{"num_hidden_layers": 8, "hidden_size": 160, "n_experts": 24, "experts_per_token": 4, "d_expert": 64, "d_shared_expert": 0, "hidden_act": "swiglu", "moe_layers": [0, 2, 4, 6], "router_score": "softmax", "normalize_top_k": true, "routed_scale": 2.5, "balance_loss": 0.00686, "balance_bias": false, "init_std_router": 0.00798, "lr_router": 0.00129, "vocab_size": 4096, "norm": "rmsnorm", "norm_eps": 1e-06, "tie_word_embeddings": "early", "optimizer": "soap_variant", "learning_rate": 0.00416, "beta1": 0.95, "beta2": 0.99, "max_grad_norm": 2.0, "batch_tokens": [16384, 32768, 65536], "max_seq_len": 512, "train_tokens": 237500000, "max_steps": 7615, "dataset": "wikipedia_en"}
Below are experts of layer 4 (counted from 0) of a mixture-of-experts language model. Rows are named router (the router's row for the expert), gate (a neuron's input weights, with its number), up (a neuron's input weights, with its number) and show model dimensions 0-159. Each number is 500 + 25 x the weight over its row's rms, rounded and kept within 0 to 999. Numbers have three digits each.
Before each expert's rows: a language model's description of what the expert responds to; "comes after" lists some tokens at least twice as common just before its tokens as in all text. This comes from a sample of Wikipedia text that the model never trained on. Tokens count by the router's weight.

# expert 8
Pipe separators, line breaks and digits in Wikipedia tables and score lists, plus month names before dates, like | 1 | 2.
comes after: " | ", "1", " |", "\n", ", ", " in "
router:521493464514531515511487466509481496520511503468477503497503536481481515477485541458506532534521514467533504537524484591493503507504509505479502491493509504529457480490511502500480548468503497501468495523498489423569467493529509459538557526467493487518521503493522533533517497495511452513493501493540490481473529478488503504509495490498494494523483489497481555517514515464477521462482438465500497519516528551513552481510497473526491503495497490483545525502510494503532481516468490
gate4:509487505502551515484507514463531501476512490482562530500537516525526467484538502486519492526498533512563481523465511493513541484528458523510534535481479534442524494537484442504474520543527525469524507510481540539524482503480505478486483527488520500528489507504547443496518494474491519483482488445492509474493490475483511533511541487499470504527442539494497466498560510509506524486519500460464485472495502495518495495474511531500505502503500471497515512512504467519527481519513547
up4:495540506504448475521508491555472502528492510520465466492477492454486514522492490523505499456501505485448500486512519518487456487471531504510489492506514475541469478513516559500524485471488458504456493477545460475505517494523529500518510475530446483459509505470474558510494536497540491490512454542501504505514502522526487468484457502519541485482555468510515524463456498512488473496466494507511505511491488522475494495499478482485513523474552500534510506481494521468489510488486433
gate5:547525505531472510528491518502503537515491507483511490523498499510515535487506484483489513513495481472539483520512531478503488512546540479482463488514500468516465516562541467531545496475535466494510514508487493468502534500485517489513525498507508467490508525526516492516477459514433509492502471511483496439481514494543467498507506548477513519478461502539523498506543515528526499512541518479487528530483467489487485474557525472522494474499520506506472494471467491545495548419491481
up5:442489514500540483477538497503510488506527473524491535480515494512509471525505517568523476526523507520467543467479499502497490467450470514524509535489488521454510482448516548457462501521502534506485500474501495542501489500528513531501450529479475523486477488491491488502512526492515513526516515503480481529514503509427546491474501444509469497500521506496482494503479460476520496509476482528496460480491519505495500537490469535547550509514501522480535522498502456503522459556518498
gate6:498475498463470516495501490501512488499531511495461503558463495506500513481528510552519541484501527537492460447502479505446508453489502545500486516503470498543505523491509515499508494494469505553525504523485510479478510502491485540487538486492533460468547505446492515474478515521485498450522507512519478481513495451490437485509489493478515479519484463479476487527513515492489528480531516524500438504513505487505498493532513533509499503546503482471503436552508459532469468491482520
up6:468444519523552507473501522533510488470472504517510498469504503450490513509512512452463453497520504503492520484512515485525493516491478423513511493508510506475508512545444433500493495506518512436455514481504467517521477488501519479492476490491468516523452526512511463508503497444493468490481534469535534500524516522505520518475514482509521497494498521483512482495485512507506529526497466504504542440494508497523498569472498490495512477500490491525481525500481528438539494524497467
gate7:506514507482525485481500514485513484508527469489528497493519517471457560489442501476451487565526480504522470512512514539492481487510490484526508509502456505494517503528501464486536468495515508435455472483495471461494500498511549487555488523489507512547519508483505475501504532447500477519475471500499515445529502532442510502433514505480529498526472535463510490534537535461493528492493490522469541513507502535505488474500496479501489517489480479502532493524532517477526505494492482
up7:525518505513486506506507493454507506471474504475502512507507518504528501501558516530534472505475513509479513480457481496527504460499431514471472512495549505482470485518509520512496510522509506489499518505497553528479558461526469491480497488548505491517498507501514502527469499513475529472562500501511490500547507474540492489525487509487439554485502481483522471483502500465552532509499496456486507464479504484535519477477488577482488467449504503477520454495500464500522488539480528
gate8:500513499479475500505508511491528517546462485506492484497526532527527487502496474461484537556482491516491537478490491494464500505516478488498462491505496532506470483481521499508498535487446465503452490537456522534500514514440491501463504510460528463545524485502502479499462503540472505538538506482483461540469538513517502494534525529505517513489496486508467533466530489462497515533507493449484471543497521471477488479461522526540494458451544507497519491494490538517498469475481531
up8:479512503531518479492510490500471508502539517455496521513506460488507507518522520561528468456492511487504480524528482496513486500463546511500523516486513506502525518526496503495508467527542512521549499451552501476462490501516521505511495481553444546439489507462505542491527478462524529486461448518497520475530474473469533495478483483505487499509518538462520473518481517557498505474502523532508526471520496510533527498536488504469497521531448512500472520501504457487515522485507474
gate9:477516529479528512430520506509507494477487496547500477497511504525512509498541491479452468503484472478557539483494495497513474535481509462484468511510480487504472502482498503470516513499512492506552514495518494518525514522509490519493482505469533506492485522500511474499467522435456498528574542499521520528534539485510529504521523477488520480503482507506517482480530434494557513489519481521497471519492513454508443461482494486550510446480512536489472470505469509541496519514507493
up9:493447475532481498571484496509502533518525497470550526531502494485496480490463480514543498527495509543456462486513503461489527458503495531532504483485478524495542495512512487517507460505470488471481496482484468527432508483482508518492492475514506495510497474485508532490508495543508500502444485490471475482476477509482466494445472547494475535503501491526506515480492530544455467495499535494476496495534480518480495577542521517475501516505480459517525477512533497458494509481518509
gate10:531503491474494515500528505482511508504524489548481507487512508512495476484504526489540466541495481455478508508529520515516513454500463496517520448508461517451518544510562512491521481491524505506513535477482509461516517484511506485503473475492476485566469576461519506534487498500496534505525545495533478497497519466531538482469512496466495510499495508524509481527523525496509529509499492523483503520497470510521530522493415538506468535506499458493527525482482464538553507503498516
up10:510551499521490492474502495479506509488518521489503503486529516516480528543538493517550453489485527496493502466532452489505480487483489481519492527540500475500462508494523455499468481530526529518552527443492554534461521544510483520480495536524509504494537464480492498506488500466540481519509492501505449502547497533540535518501482526472537508469488500509510476472495487487502494499495503505506490496511522484521448538501523444485502532446514532462513456496483539514502447487469497
gate11:488513468511483477467515496464502509492492501433517505489539493504516513517477504518490501484467553457491476556515497513493520498473535520469491484498486500491475487472504531480495488462493502525510522490518486455492504512510498475474467511526478465555496529524416524505509519511524514457469489518528518496473472534531516492478477519528457513486482526566529509539470483521495481465503484494513482556494481532489502502483468512470484470486496509533510499449467510504520559475491451
up11:498499493515478485495537497462510487502501499443501456475513516545522478495522519529508498517494578485511516529553507531462512495509546529474496473492484516511499487487474493494515498474470508562484528474509506510474515495487478492484490499530473458526510543483462494535507490474522464497458475529506483512485483518502475513492529555505480534518496475511544515537460514504515522450513530476534499532502455513515550536476489551503505473493501510525510479494478489526496516438466458
gate12:523496476513524505473501510451512509487487489515470464479445495524491533482501526500529491519463483471464507470471501514525567482486478443489539446507488516483491513507484475503462528459513522485505487507546532456515478462476482505496488515501495482473473552503507535553497496548490507530537485497518508501505516500490482475497511456513502500489496478486492492512540519480576524496445460502460504502486513525501556497505455504509480471529496508487541522493540498507503530482532523
up12:491505521497469475535491491507489513522475510464541488480539495491522484512515484507465505480538532535530520532502518501508442534500517515494473559489513462497479511536496500499523503502455461513494491508477472528514515550526491479497508468487534538504479461514472474448507524455491464496480494488478504500470481527479530530514475510491497535478506542504511497477478477514449484542532507454520486449511483465456487474499542473524528467482492492532473555482444488480475486489486481
gate13:507467527518479510511530528501540464477488463491491483492478500552526509512505514474528513517497448493510470502517494508519475501504493507522529500483503496535500506528467507497466506472425480541507497488484523514509502516454506499467482534482481496522519516516478519508479506488510493513515511577507529569535473532467486482447479439479573459519504528508477477477532496476504527485499472486528507498465528523510536538497506486541487492501515502513439492487483502502491519531471464
up13:510470465551494529500488493499505481469512530500456504484479527524536516484526534499553531508517478480464498516491487530496487529457499503462523493527516500539496501507443485493437565470450501546506522467501540500521494516489448510474517515505507494513486504535504520471539477498495474490493496525548535574503462495490495485465522467486544481528499516511478510507527474461495534506488501487552511523486471493495509479476517478538498501489503512494481469466467522490490488537481476
gate14:529515507539511507532469495455526519508459500516515508515470523508460511492499508497489510504498541542496529499502523496482502479473498476516470499549498491507506515538501507483547488473497534464480456452514518506538533533490527548551505516537524505529463538524480494509540524468494471512491483464515501517526480517463455501516460515481533510517514512497518513466495456469529450485503510501433483518481495539512485507534527452513484525482533478477517482516478492481503555522462534
up14:502493489586502526554478501480509536498493515547515481478467511534486516493486519528484499485502553496502549490462516497484537501479524473514505498553485520512517537518508541505533483487512507495480477476513464516528544490487495546490499483520510516499471514481498533487533500566469505486486478492478491535504516513512437485521446469463526517494544506548505499475491505458516494493499498508469472533483506550499472479536473472513479531490514501488545504523500492529509550521504522
gate15:454492505517484510502519532508508510504490474501485502508505521491520517487446497472503515520524507482532492500487433517511550493511555536509518461515491506537489509505467520465520466477482529489458485489512458455484510492527515478507526525491492487511486548541444528539479498464509467480541520530517518479519475531459451505499501553498540429507496477527501511526491491511512504528490441493497495528476496553485528524494480521511515483536465518514489501473513482506484541518511461
up15:472553504549537507481500486485515514490488492475488523519544507455495533487513483490460490519487496500538518458489545493531539557498497481508481515528496510487503484511540478459509514539467480472475514490520453516447546508493541520509491499476482488513455533485538521513490520453498522521523450510526554466458534528499458507488503477518477470519523515507514457475538505522506500556525509489455497509525531531499538475507508508501538508479494500522478507485512478476505530478509494
gate16:472507498511500520557481499510458524494447510495473493492462534490495515519465559507527495478478509505500485477476513480515517535520535446495535522494505505493510467488534492544565493482482490458496529469522454483458495539512486526533513496497505470504486451489517497483536471544495536494481514502523515507525506469540484538472445503473543547530507520495516516503468483488504497498487469484493513471490502559469490493510509538536488502466489515547483466515546518517497512499516530
up16:492539463472488526516517502412477529531493498502523460458504515496509509505473506490508511501484538456508496513492511499541474546505516468506543503478503488484514474457522516526494486511502479482486480514489493513481464543478485494515508528510461512542500502492502505458540505555468527527479497455486505483504521515470538509480525496502497538521487495508484518540493491506491485506480487534486533480507447473435482484506526519585512535506502500526477474522525523499504547452531506

# expert 21
Pipes, dashes, and numbers opening dates and infobox values, e.g. | January 26, 2018; (born; Children: 1.
comes after: "\n", "\n\n", "-", "2", ", ", ": "
router:555556508525479515520521469506485477478491499490502486479471535484500498490509505506521527482494476502490545464518494518511561546485554510471535455513449429481547501505484525479525515488481486482474537514539462508519474535486499513450472505495471488485465495512504514501527439480521544528547494468486526536493536481498516468521497507539505511500501488488507506475535481530511567512495491508492508522520521482507512482493523479519466480498479504494508516474517511529548514536514509
gate4:495509484473483506492530508505477539481512489513486433531488466494521469503523518519538448484468511451500504506469459492515486518483496507533539476470520504480472514500523536501456526547495518495505522471501512546511483477544507504465498491494481485517526523508529507517471487537514537558436509505496504545552498511548552483489479461533517488460503497527532490513483498522469490496452507522499515483507459470528501525489496451503511517452515463487517505466534482494501504521496476
up4:491483507565482518486480485539509467491488513457513541486540528455487487509459494503504529495536526483543507478528527516489496487519503492473479549502504472505539490505520467494515457477496444494471465512473494462513498501511536494518486512488496506473501505477505515458518493497512490478541474465525502446546491497425463520549500503509462505504492523476478533490481497488506509519528499433470489501473521485473545474529536486522527496489488526500472517521463467458520471488517507
gate5:515500521522514487474492493478488492453449494499499542503520504484498477481482509475516520556484533533504513462510529494537498506522467468516491489499525502516473470512558510497521502498508508484516489466510540589495489489496550524517460538516527521483481499536519488510559515499482452528492528489492510452477488509466501477455511466518496534467508545475518484479501480519512487517473472503498498543484495492477488451496492539478480497475533515505500537456455522488515534480518451
up5:460508499508484501502506515497504501509537510503500474531501492509505517498528513510476473469520482488496487519494514535505479496537492505483541510493535502477498529521433497509488488502495506521513487535507454416520499477517457455508528466485522532480536529539486496483469473483502465486551440524505511523553474532535502545515508532494523450472530453521503511513499486511492513513475531494482511465495517491489531516476506479529515535498484554538471471496494487475469480529451551
gate6:530522465468467458507520489483509495481475503502482508532494530500512468488456511552473497541527470490495494501514505496550464508447511517470531469491481519489509496451506535479454496444511490540538474523499484497483528492464509490475498511490508529514483488500457495486552520542524505497511446506503485537526508543534551449518511500519523490503477467504502493542491488471500520485495485515474468498493468483504508495490522518504476553525513468502524445459460521483483540475511467
up6:516538495470463472541521495479511492520468498501506522492511493485546500457462496515474518524481507510498511470502500484497496514462505493475528467502488492482505536471522516476498473447464513503523483491487507509489487518424464523504489543481502507529492452487456484484520500568530472498440490493489487559510506525504547468513497481574488513495523534484497507518456491507507488443521494464487484469472483507507519463484546517499483558520525503468514477507497511491463516489499475
gate7:528521506477470476476503507488500509527507501529544510491520462483502563508478507478450513537494509536505491506530480500514466507475430479504504482469513503495495507505520488489477503532477454459535482481511522486520502474509542590519484558485493492522508531488487532522497520494489490542495517489492525490512528470484530469488460490498481464469519493473556492507482547475483522483480517485469479456489528507480551521480484523473479534490494491528524556541488519495530508507486483
up7:482486508552525500494511513523485499494510489500461473512506486528494467525507502481523459463543502451542516527511504479483530485536522499502503514521543495507534496506476492529482488494521549508503486518491488485513502458502471436489517426513485473478501494508509497519492509513520509419474495495482458535532459514457507514503536506533512452509501506503471494488498500507532464519517512499537507526507475484523503517495494491539531447506504544455475484445543488498447453485495479
gate8:522515520484511501484507499515460492505530509496471517482505510498492454526508534517475500516522478556483496465517489482455526466461492457463507543505441512506499521516504472524486456533513456485506489472492498508514487521472535516522477502455482459482490508466476497505499495490473507552489466480514475446526550508489551549531509491508510533515505512477499452497526520449505524493554472476500517475496514501548510520514466505507512501534479478482540452497519498527514469503456534
up8:535526493496480501493499496450501516522443487515490475525497488525510511483539465497497441506523504478536530503486527487513519532488458563504494454498489467497487526483481474518471497483479486542527516506487524520498471477488471494455551474543529512540495472575544497503486491504504502489480574480479519527500488527547516517496471466454515501485510482524478514497485513538517510492502508541487512492522518455493478529476497512531468499506558465501473506512515543511502481514515491
gate9:502496468472494525516522503501533486494537493515486474471536474453497490502491461507483504466474488457526484465484532501477503517460489520527475493504485527513532463524528501481471501527512482476484480468504473496481530471542538503498524481524508483465451499482508468478478501473491507516497496520457520499492489535476534474469470483492457516495470528516512508472476546592520526494502547511515489498498556469452478509511520500525570503528475496482480516478509495531538540515494478
up9:528497470489479493520518493525482487478522494475460477502515511505549473514472458518531546506529526488511518482532503492451478512475547501529479511497507515527551478509555543505470477497482456505534480490503476484515477474504496478477550509548505481462463493506484512476507503527475484558532504475481510509475478500498488466514518468535473503466480481519466520490491507586524516478487520512533528512489540529490506493504527503527469518522455513529503481493481531522528542471530486
gate10:489514542484524492527514500551500507482488491469527523498494512512505516509535466538467500478552493555508468536526488497488499506538515470482434517509482504476535455525475509475467522508483461471496497511512469534513519521518539477530489546505455476521498457466478443500474501486483488472534472529534521465488496459493461515521467530477534514514510516493507501474531453494469488508526516468481525490466497516477480530521507475460523511500511502544492495501456523531481502503524534
up10:551499476510458455528495502481490482488494498545527476466510479483479493507482522453526498559451514473509509487511515466531508511506473542520540502485528488498486575500517511534524485486519530489524494505485542474486501477482505535513482482505517548473538517510536549516502499510488495494513520479448461505554472529485525487486484483555468495481469500526529516504461535520565490501472499511479517506509490473531509483507480477507484500490478521468507523507512436505520503467519513
gate11:532532494504498493499511494484505529469506511490540516464473519461479521492503474524475507527518445508460514494538490510485500522524511519513502505502450505484528500455544521485525498527499510476483506489471477528481488511484510574512476490480510483501494522467446506550511471458504521508531453483504521538454517496499496526451535491525541495521518516505493516498467501509486491495506464445500449505517459466488507475502476530492511471523488424517499485473554468483538500508491461
up11:529521516494471502510490479459510507520432506512514530530499507490496530505492475519523523510485479510509478505517474534498515477486478498509463511488416514521508525493532490483526491541511514501500509453504483501514495498492510537514458489488484522516488584463465549532470500485492529478534490509468518519475539549542492487483490511481511493541504556519523464508517521491480529494500455495545467476508483532466493505519537512504506521522492446513489503514497446536537515484511462
gate12:458500514479476458461494520497532505546459483516495521462520519478561480502504496485517524518526481484508510510491516525488469500484566515487543493502531534520542480515491473522531504492519483525532482539500540499502500481481487473486527459493524516547534528514509477504515466513513482519533491462473470512548498551479452508460508500480483533494527513506476519536510534497520519502489485474485539536487552514463525472537498541508460525501463508474473478466511508508510465472521500
up12:479459472527508523555503507519481511484517486485485496543516460554461490512504497502494489493501507515508495500510475489487519477531470492518474507497519498506504529504503566514493502573465541475470509529499486494490471541506482554484475550533461516468486484484474515495481492511484537483508516521542491481474490460524520522525491513473534450509497501495526483517469507486485491490516525516531462495473505520525472535502522509485498451484524556528505566573525486511456499501508507
gate13:487506514486512510509486490516481491479499493490546509508501527462434476502456484550446518480519534509491481493441537502484460486499518509505500504510461485525477530469513542503535488511512500525536463504490484493457501500493505478556477511495514515481490496492527509497486507506488562487454485507500503459497529524492569476513484569462446560510506519506539523519493484539471479486534475508475486486498512473507475455480488496514515548519472489489485525492506523538506489513481473
up13:491518515525516497554471492529499463476488485546467490517498499493454500505480481504473547491469579499501510469506529498478506490499501517500530486512497497503508510529515550508499515514474461529502489513489561537449499458469509483533526524502477472508529508517550453525502527530502516491434455506481502515440489442469537489525567544496493528485506491505535518478495490513497483504492481509452530491512474509507473480480506489496490497537492491488522509462509473520500508506514470
gate14:519473497502476509516526496437510484464511490503465488493482524524483525493512507536572493470514566482522522466481503466488498526538548482537500531496511462519521512480541535499505494453466476467469524504518510526509443494480465497461523474518486445474482457482511495489475483537532483456510475490471497479511473515522471525490521469523503504487495479543502497496498502553528505497490491517517527527512490487491487504499496498507495457519446485536512474497538460511499495471537464
up14:482461476484544509527498512466478496470515510519522466534525507492473445519507471532471486526478460528489489527478502493492506465492498481489511538492499514463521486483471463521455450482484459549489482511476486503481489516492495486491473496484505512537523473504489515517466500504488507504492524473505505510526481510469521477504444549504534443508458466493519517477513471510500464509537550471488435493508507463503499536532511485553513494502513473440494525482450458523505473484493507
gate15:521502555471466501530509504503490494533478500471502454495481516505480539503504490490520516481513513497486506472534527526521497531540540541543537503482502466492493490498526538491537518498473473509470491535511452519498500476495533478529479487476464498485495489481526493509511482511483462514530386477484523499493514504514507501490518498537482477500500434546508531524485519459486535501475497504491496458514494513502468474518540525499502494485496491563512523442498499537532532481511477
up15:470502469535505537503501535453490508497526512507522501499511503506492492509482539517473484534504467492533470509479499513514524511532458447534498512500497518451470522483466496503507448494525489481476524476517560480480476478507510546523501522555517477514510535498442490430480484511530473428521520482531465484506509487485465529456476485496517521497486538500501480513444497526487488486518478499499504497484468490533446459493481505488509505487517523473481478538499467466497530490513519
gate16:502472478480456503512500499487467514521502497482461465524506508475484516497481515461516534495479533510442496514505516520507529507503489492475466488484516479532454509471549528500524481546497473500536481509502454524471463474509499491500501463499510488470499515482511496489527499536476503485497458510498498506492469531461491478525493498530536504477478478482544550494526464527493488482512451479488461540530460465488487465496503539487539478553475532498529488462556484475475440466492539
up16:550495484502506499527520483537490505485497488477509480478532476497540465532494507446485497455447476489511479505499486514508495483522491467509500497484493442535500504533503508489517512471472483500505485487518483491494486513518514522476499479514459530500480491479541484469467482502493526512503563513448521489510484508528515492507465468528481495458456492512562527435521490564517505478519518530491480501491517468517465545554502458528534489515487531528468494492500496555532534487514470

# expert 19
First letter of a word right after a heading, line break, parenthesis or quote, e.g. ===S-ingles, (p-ianist, (m-usic.
comes after: "\n\n", "\n", " (", "===", " \"", "=="
router:524475494546485507452505509485513493519506504465560511508525526531485504467507504530510482494491522468479524510468521461486505525525568465476541436472487507499502469508504541461489528479513530484518484469506506436522521485469492486541486493497499483468524457500487520493510511516514489548482474489518494468494491495485544494529488484480513538466489504506513499538502494496484504508501481428477478522503467495497533439482468505487472517474426505485540541485491494488476493503500483
gate0:464514473515501534493475446566452497444515548526530553530490512489481521540491514465555506471482534490514482500482533487503492506496560462493526501511544464538501526502500475512531501531505465521494481480465474480527511502514504512513519498501527509524487472502527498476518488503538483485482462524520503474475506513529519475473489472514513487497548534487507539526498474546466469532471531497525533520494495512526491509512509571526470486515504517492485478516493502476504493510458482
up0:509507545465469480499529555450566504557465457471487521458493473510519489459533491518438515510511495480489539511513467518471514504497462521524437496475481499472494514505484530489480480477485493466498513521520534513508475471489513470478508522510477504500527515501489500513483519521446466521499514486481462520523508459512483506523516508505496524510474522538500496476495500465524548460505481508482514502511486490469512487477496469429505508471492486472473484522501503510555497472555499
gate1:471481508539518486478509477519551488479500490556516513548485522473512447497507473453490489516523451502486470504500501516509435463488559488487535489476473459495522485496495509496559506516488518514490487508487507489513489482483505500495501510544539475498522511483499543505483464518513507489494513541520504491481546504497525502505485520476542514499546495472539490518486484439511484447551514515493487506436502500480497481546448490503523513469528502549517540484484528476482473513510488
up1:502502505537519511471488481492486497464500518539539498543496503461476453513496488474512482517502450495471457488485538453503471512529547489466532464483499462485523482496501463481530509532550525466515468508513506494503480467477511501508504534526556475467503494494480510482485480502522497504489518513515487453454545534497520511512498525483494528496528474503505461525484503504509474501554529511508504462490458477520490440513465502477539516472458521535505561480508539462477494510481506
gate2:526526564513496510511526473439531535540510493497540498511490489485506509493544518516513500529509505502465508509493487510481526497461458525513538496502496536472488510510530525512528466520503549464517493463449508493494487521493518484482474524521494469447507511468496510486472530511503493524523480512505493509573462531503479510495495475524536493532490508525535506482489578515520473480519512506448501496520535505458529479469518514508518478466506545511470513492541500493520487445530477
up2:525502535538486532505494489466520518521540511508568474476523503496474477472479525519502475541482493496474517459489518473513525533464469520500509496513467524470490535478561484501520480490479528495477501473474488484508508518487531512476504505504553506458524497477495512476507465552525504542472473489514486475534467512472505486480528451521493494548505526545512509492491561482490504486480512487488465475531484497482483443470493476497548461437501510549521511526506488497516515481519498
gate3:514476481488510505488504458479524535449484498478483484505480479485497511483507481473515564490489541510467521495493511495528526481487513463486548490505504516519543482530486522482503485524480517508511493468467453503485532493448465491458473483511512487486459474493498505495526537504496511486498493514486495515471476531526477516553531504502522460456509482490496505538495540532482446490477499497515528488508529470493547434497488546533442482524465516489502517477526464452523482490508441
up3:513462491490504515494511463499545530460498486486513481494491482465484523480528483477500563494499533523468509504485493494565559478492501462477558503495487465521536485501463493488473464513504526513479530475473444502486495510447490492457452502515523498507482470465486493509517530461497523470507482522471471493503473502520470527566531523505516504501514495502506491553495530550502458488479496500506506523496519470480536484496506525525481502516469481500509500478512471456536438500513473
gate4:476497479513526505509518499515497538525533503506516475543507496557466555510475470472522533512457490527506476511509486509518499479518504451531518523477483494503489496460524508495432501515480512453537481506484514507528539491511502464522529479544525545552513524486484496510512485497528539516519520517483495496484502590506487496496505447483509505490509488481500479524510498505503503476501483474500568529471496533505516507488480505517465502477496491509449552460482449489480507518502549
up4:488495441529506508496491475500464520512519527516491512573505499519461567492491489463537545493474470509513475505501492504533492547526538499500532514493494485517502508447503508465434533506514501473561502503501503519528500488510499448527540498525517528518452507490454495484522487492532517493497506521480514510468487554504484508513502466458504522502526501509488508541475485538489499480517489459510515512504490482498521468473493525512518527513480486487448543458496464479479510524445518
gate5:489533505522520484499507534522488523481470518504506506493537508500454498490491491525512516470482529465507504499504478479540463503458552480453521467509492490490487539493503478495498507537491502549396508472524542504511493495480495474484531512520509474529528503461536440500497482479494495475492502465540486487481527500505475499495443471519487468522497526509494452555487461526519526492508530505468486495494507498575513507504468479480470539494471485481484543511523509498493500521472480
up5:482538513550518507507508543518497535479506506469539519450561494510460509478469505514495474489461525444503508482502501509546482498478564481451490472514458480496524522502500503498497460523472501516435520455518544494492479524480532499481529529520511512509529487488505500475541483512492476500489500448572438459459524485510479466499482482502490499528497521549502466513466477514495498497498501507489483495470511495522507509489485457509472527517497511495504502511511508513456483535484500
gate6:536497535486532512476495528527484505520474468554508507520477488517518481508575484508506454516497530512496498524501516486488439510487484499495501504474504498529504477493526500511483478517494529512471480511530514500542549510495498500519490445491501498499510520515492448502472480488493472502515503512491505545553512474494525443494488514481478477519478459496515501536529492457506535530487514487492450497475467544456457551547553513521443514506517491489483502516429480508482512502507526
up6:514468514490532532483477511525481501501501491535507522517503515520496484524549467533530451498521521490470496479479490446520458529490525472492505493492513478555500507486525501493469499506505533555483483506520519497539528527516510501523506452473509484510477492499505463503479507522498454502514502542504527523550513514474507461493509527492499497538436427486468512562532489452497538520478533498492467506500469517450506538517516495519473494497498503475469497473449465501495461519501514
gate7:480515484457504497503466499514518508501499502508511525500486511511530537435507533505496535507492516510492478497469485539440450512524508496492493470530506533519521545496516484523541505491505475530497503500472508465487486461475473494504554511455553515521469496531524496491535540521486475489536518467503447521489511475508481500524516460509515525495538480474530550508485531531460531503467471500505519499489524498513498490536497508473455511536489542419500495518494477501442501490477487
up7:492501503512499502470506517477498513510486505474525516511529481495499483552495476518474473480522499466496511538490527497548493508527490538528507528497527491504479456535538496503501504517508498455495482509522475503509484489512500466499483485561447506463506488490480509503470510547525535454491509475516547481465500530479530538493459505524504510448514492529473485506470480515546461533472496482504514480484537514470538451458456486481513490479483509555519569473497517488538502555524485
gate8:467472523530539497502503502499479507538449484537505474518526511508516511522509499558497523451494478530519503530494483475516486505473541422495482490488523499473485486448467509535461500467517473496500519522504503472483482498509452487497492481491506490494495490469505504519466518524499499497500559465492487535561463502481540557526510469527477456490537531463514529523501492489509446497540518475518460498519492482490506473495545495508516471504501494455476516481520548508469481490510512
up8:492521476490488503532505539506508536495518505498525485467491490506501506477478473492455493532539498491491505462488496549485497471461481521521479515523511516484536495525505459495511486539501510480489488480490518525496514480511545518514500494502509517520495509553468498507542487450548541552509496515497479452408508487565456428509505485501540544525493481502490510482490500487503553494471489529505526482472511487521468522527480474479511540512530468524552505508499499522521501501517528
gate9:514503513496506473458546535465517481515477506452518510491474477496505535500509494488527510507504529500531491519518492493507503503525550486453482474509486512487434506460475484479499539498482527486513493497504572486499528482479491494507500519496460562469483473491487494484474505446473451509526545513507489553537457528462491510541461471491495514513462504496506513518553479500514465482507498463466478510501499464496522511504478519484519499511494528505491541518471528507533532526569486
up9:568513498511499485488536499463545493496476498478521522524464490521534535506471496506506492531491491455517473507503513501482530480512496476461462472521473460511462505452499479499478564494552537506538492489525564496507553486489491532543455527524510522502480508466491546509503521475488486546513510505539485535535464507495480480505541521459530503503488525514489505495536483486506468454515476492464494512482510489458451525520491492526489496497501509493529511503503521522483535528524490
gate10:506514512494483494520502477486526489509502506472518493489525485500504464497516491512521513543455494496492505510486491432509490499520520493506463467461461519474502519476532487506485552552504493526468513446519518499495495497437478474539483513531490499505496475479516484490448481532485534528502485475449525509508496501533504500472503462478493490498482500523505516535515539496481509409511500486506483520487506518445506476477499502460474490515462456537519509559526475543512529554508531
up10:558520504511446479519511486489521476494503509471521486516539476482462497497527490506564525524473507509495479499500536447516466530548523449505497476457466464502491520488496479489465531503483472534527530474502491511479466509494492505502505550506488494490528476536548481494472476520524486524484496479448535484501492512528506529445492498507499500489492501535520539546471519537495516434523509479513503510494479503507503470462509478474500519476462521544498503538499486496530542517488548
gate11:513511496492502507519523534463482508488508494473496475493534513521502509523475514543464518511474491538490558522486484491545495481508503498515508515516470504441477526511457479493452498451506493482525504517499466502530551503497485485475470486473531521526516459449476514525505490511484485498475563501487456516475483513504474543503518528500503474483518492534502519484436569479501504462516462501473489479469492513457518489488480468493520426496479473499547531534501511516479523495521497
up11:548483505528465517505512522461488526499479493472512462458522506525471508497486510540448524522485513553496539488494504483532535471518492485524526537539504482444475513534479468511505498481511472468499508509478486505512507493492498514469485509494521507498525485441474504510525470544516462489473518503500451509439488511478481527490500502497478495491531475526526506492443551513511517481542448512469488484472503505445511482502522515477501450498508501534561492496504471515500538458532509
gate12:467465514470493500493503511520493475514501502530505553501501483528465491464515492520531499512527539470498436499513470471506492531479493511493555489509451466482497526457520483505492513482504494560512498548497531471533439529529499509471500504466516486497462507527500498505507501523525475438494551490514501498539520529466505532519471472513528455520476552506498474555469526493502515492500505545495472513495514509540514492505530488503464539537507482474490490536494504504486470517475545
up12:488443498454483523496491482494496499518481512538489502534500508551523468503497481497570489527482540432475477489476490485519478553529523534497496484533493521487542519505530525498459549523540525470473510523520531471495527493513520531547494456484520528495478494527553487503504499520508552468509504514512541503545522505489542495509514458485483528528477512511472486483508490489510521529471530549504495530489518505449461468510494492516468509505507481515489515504491518507476476535517500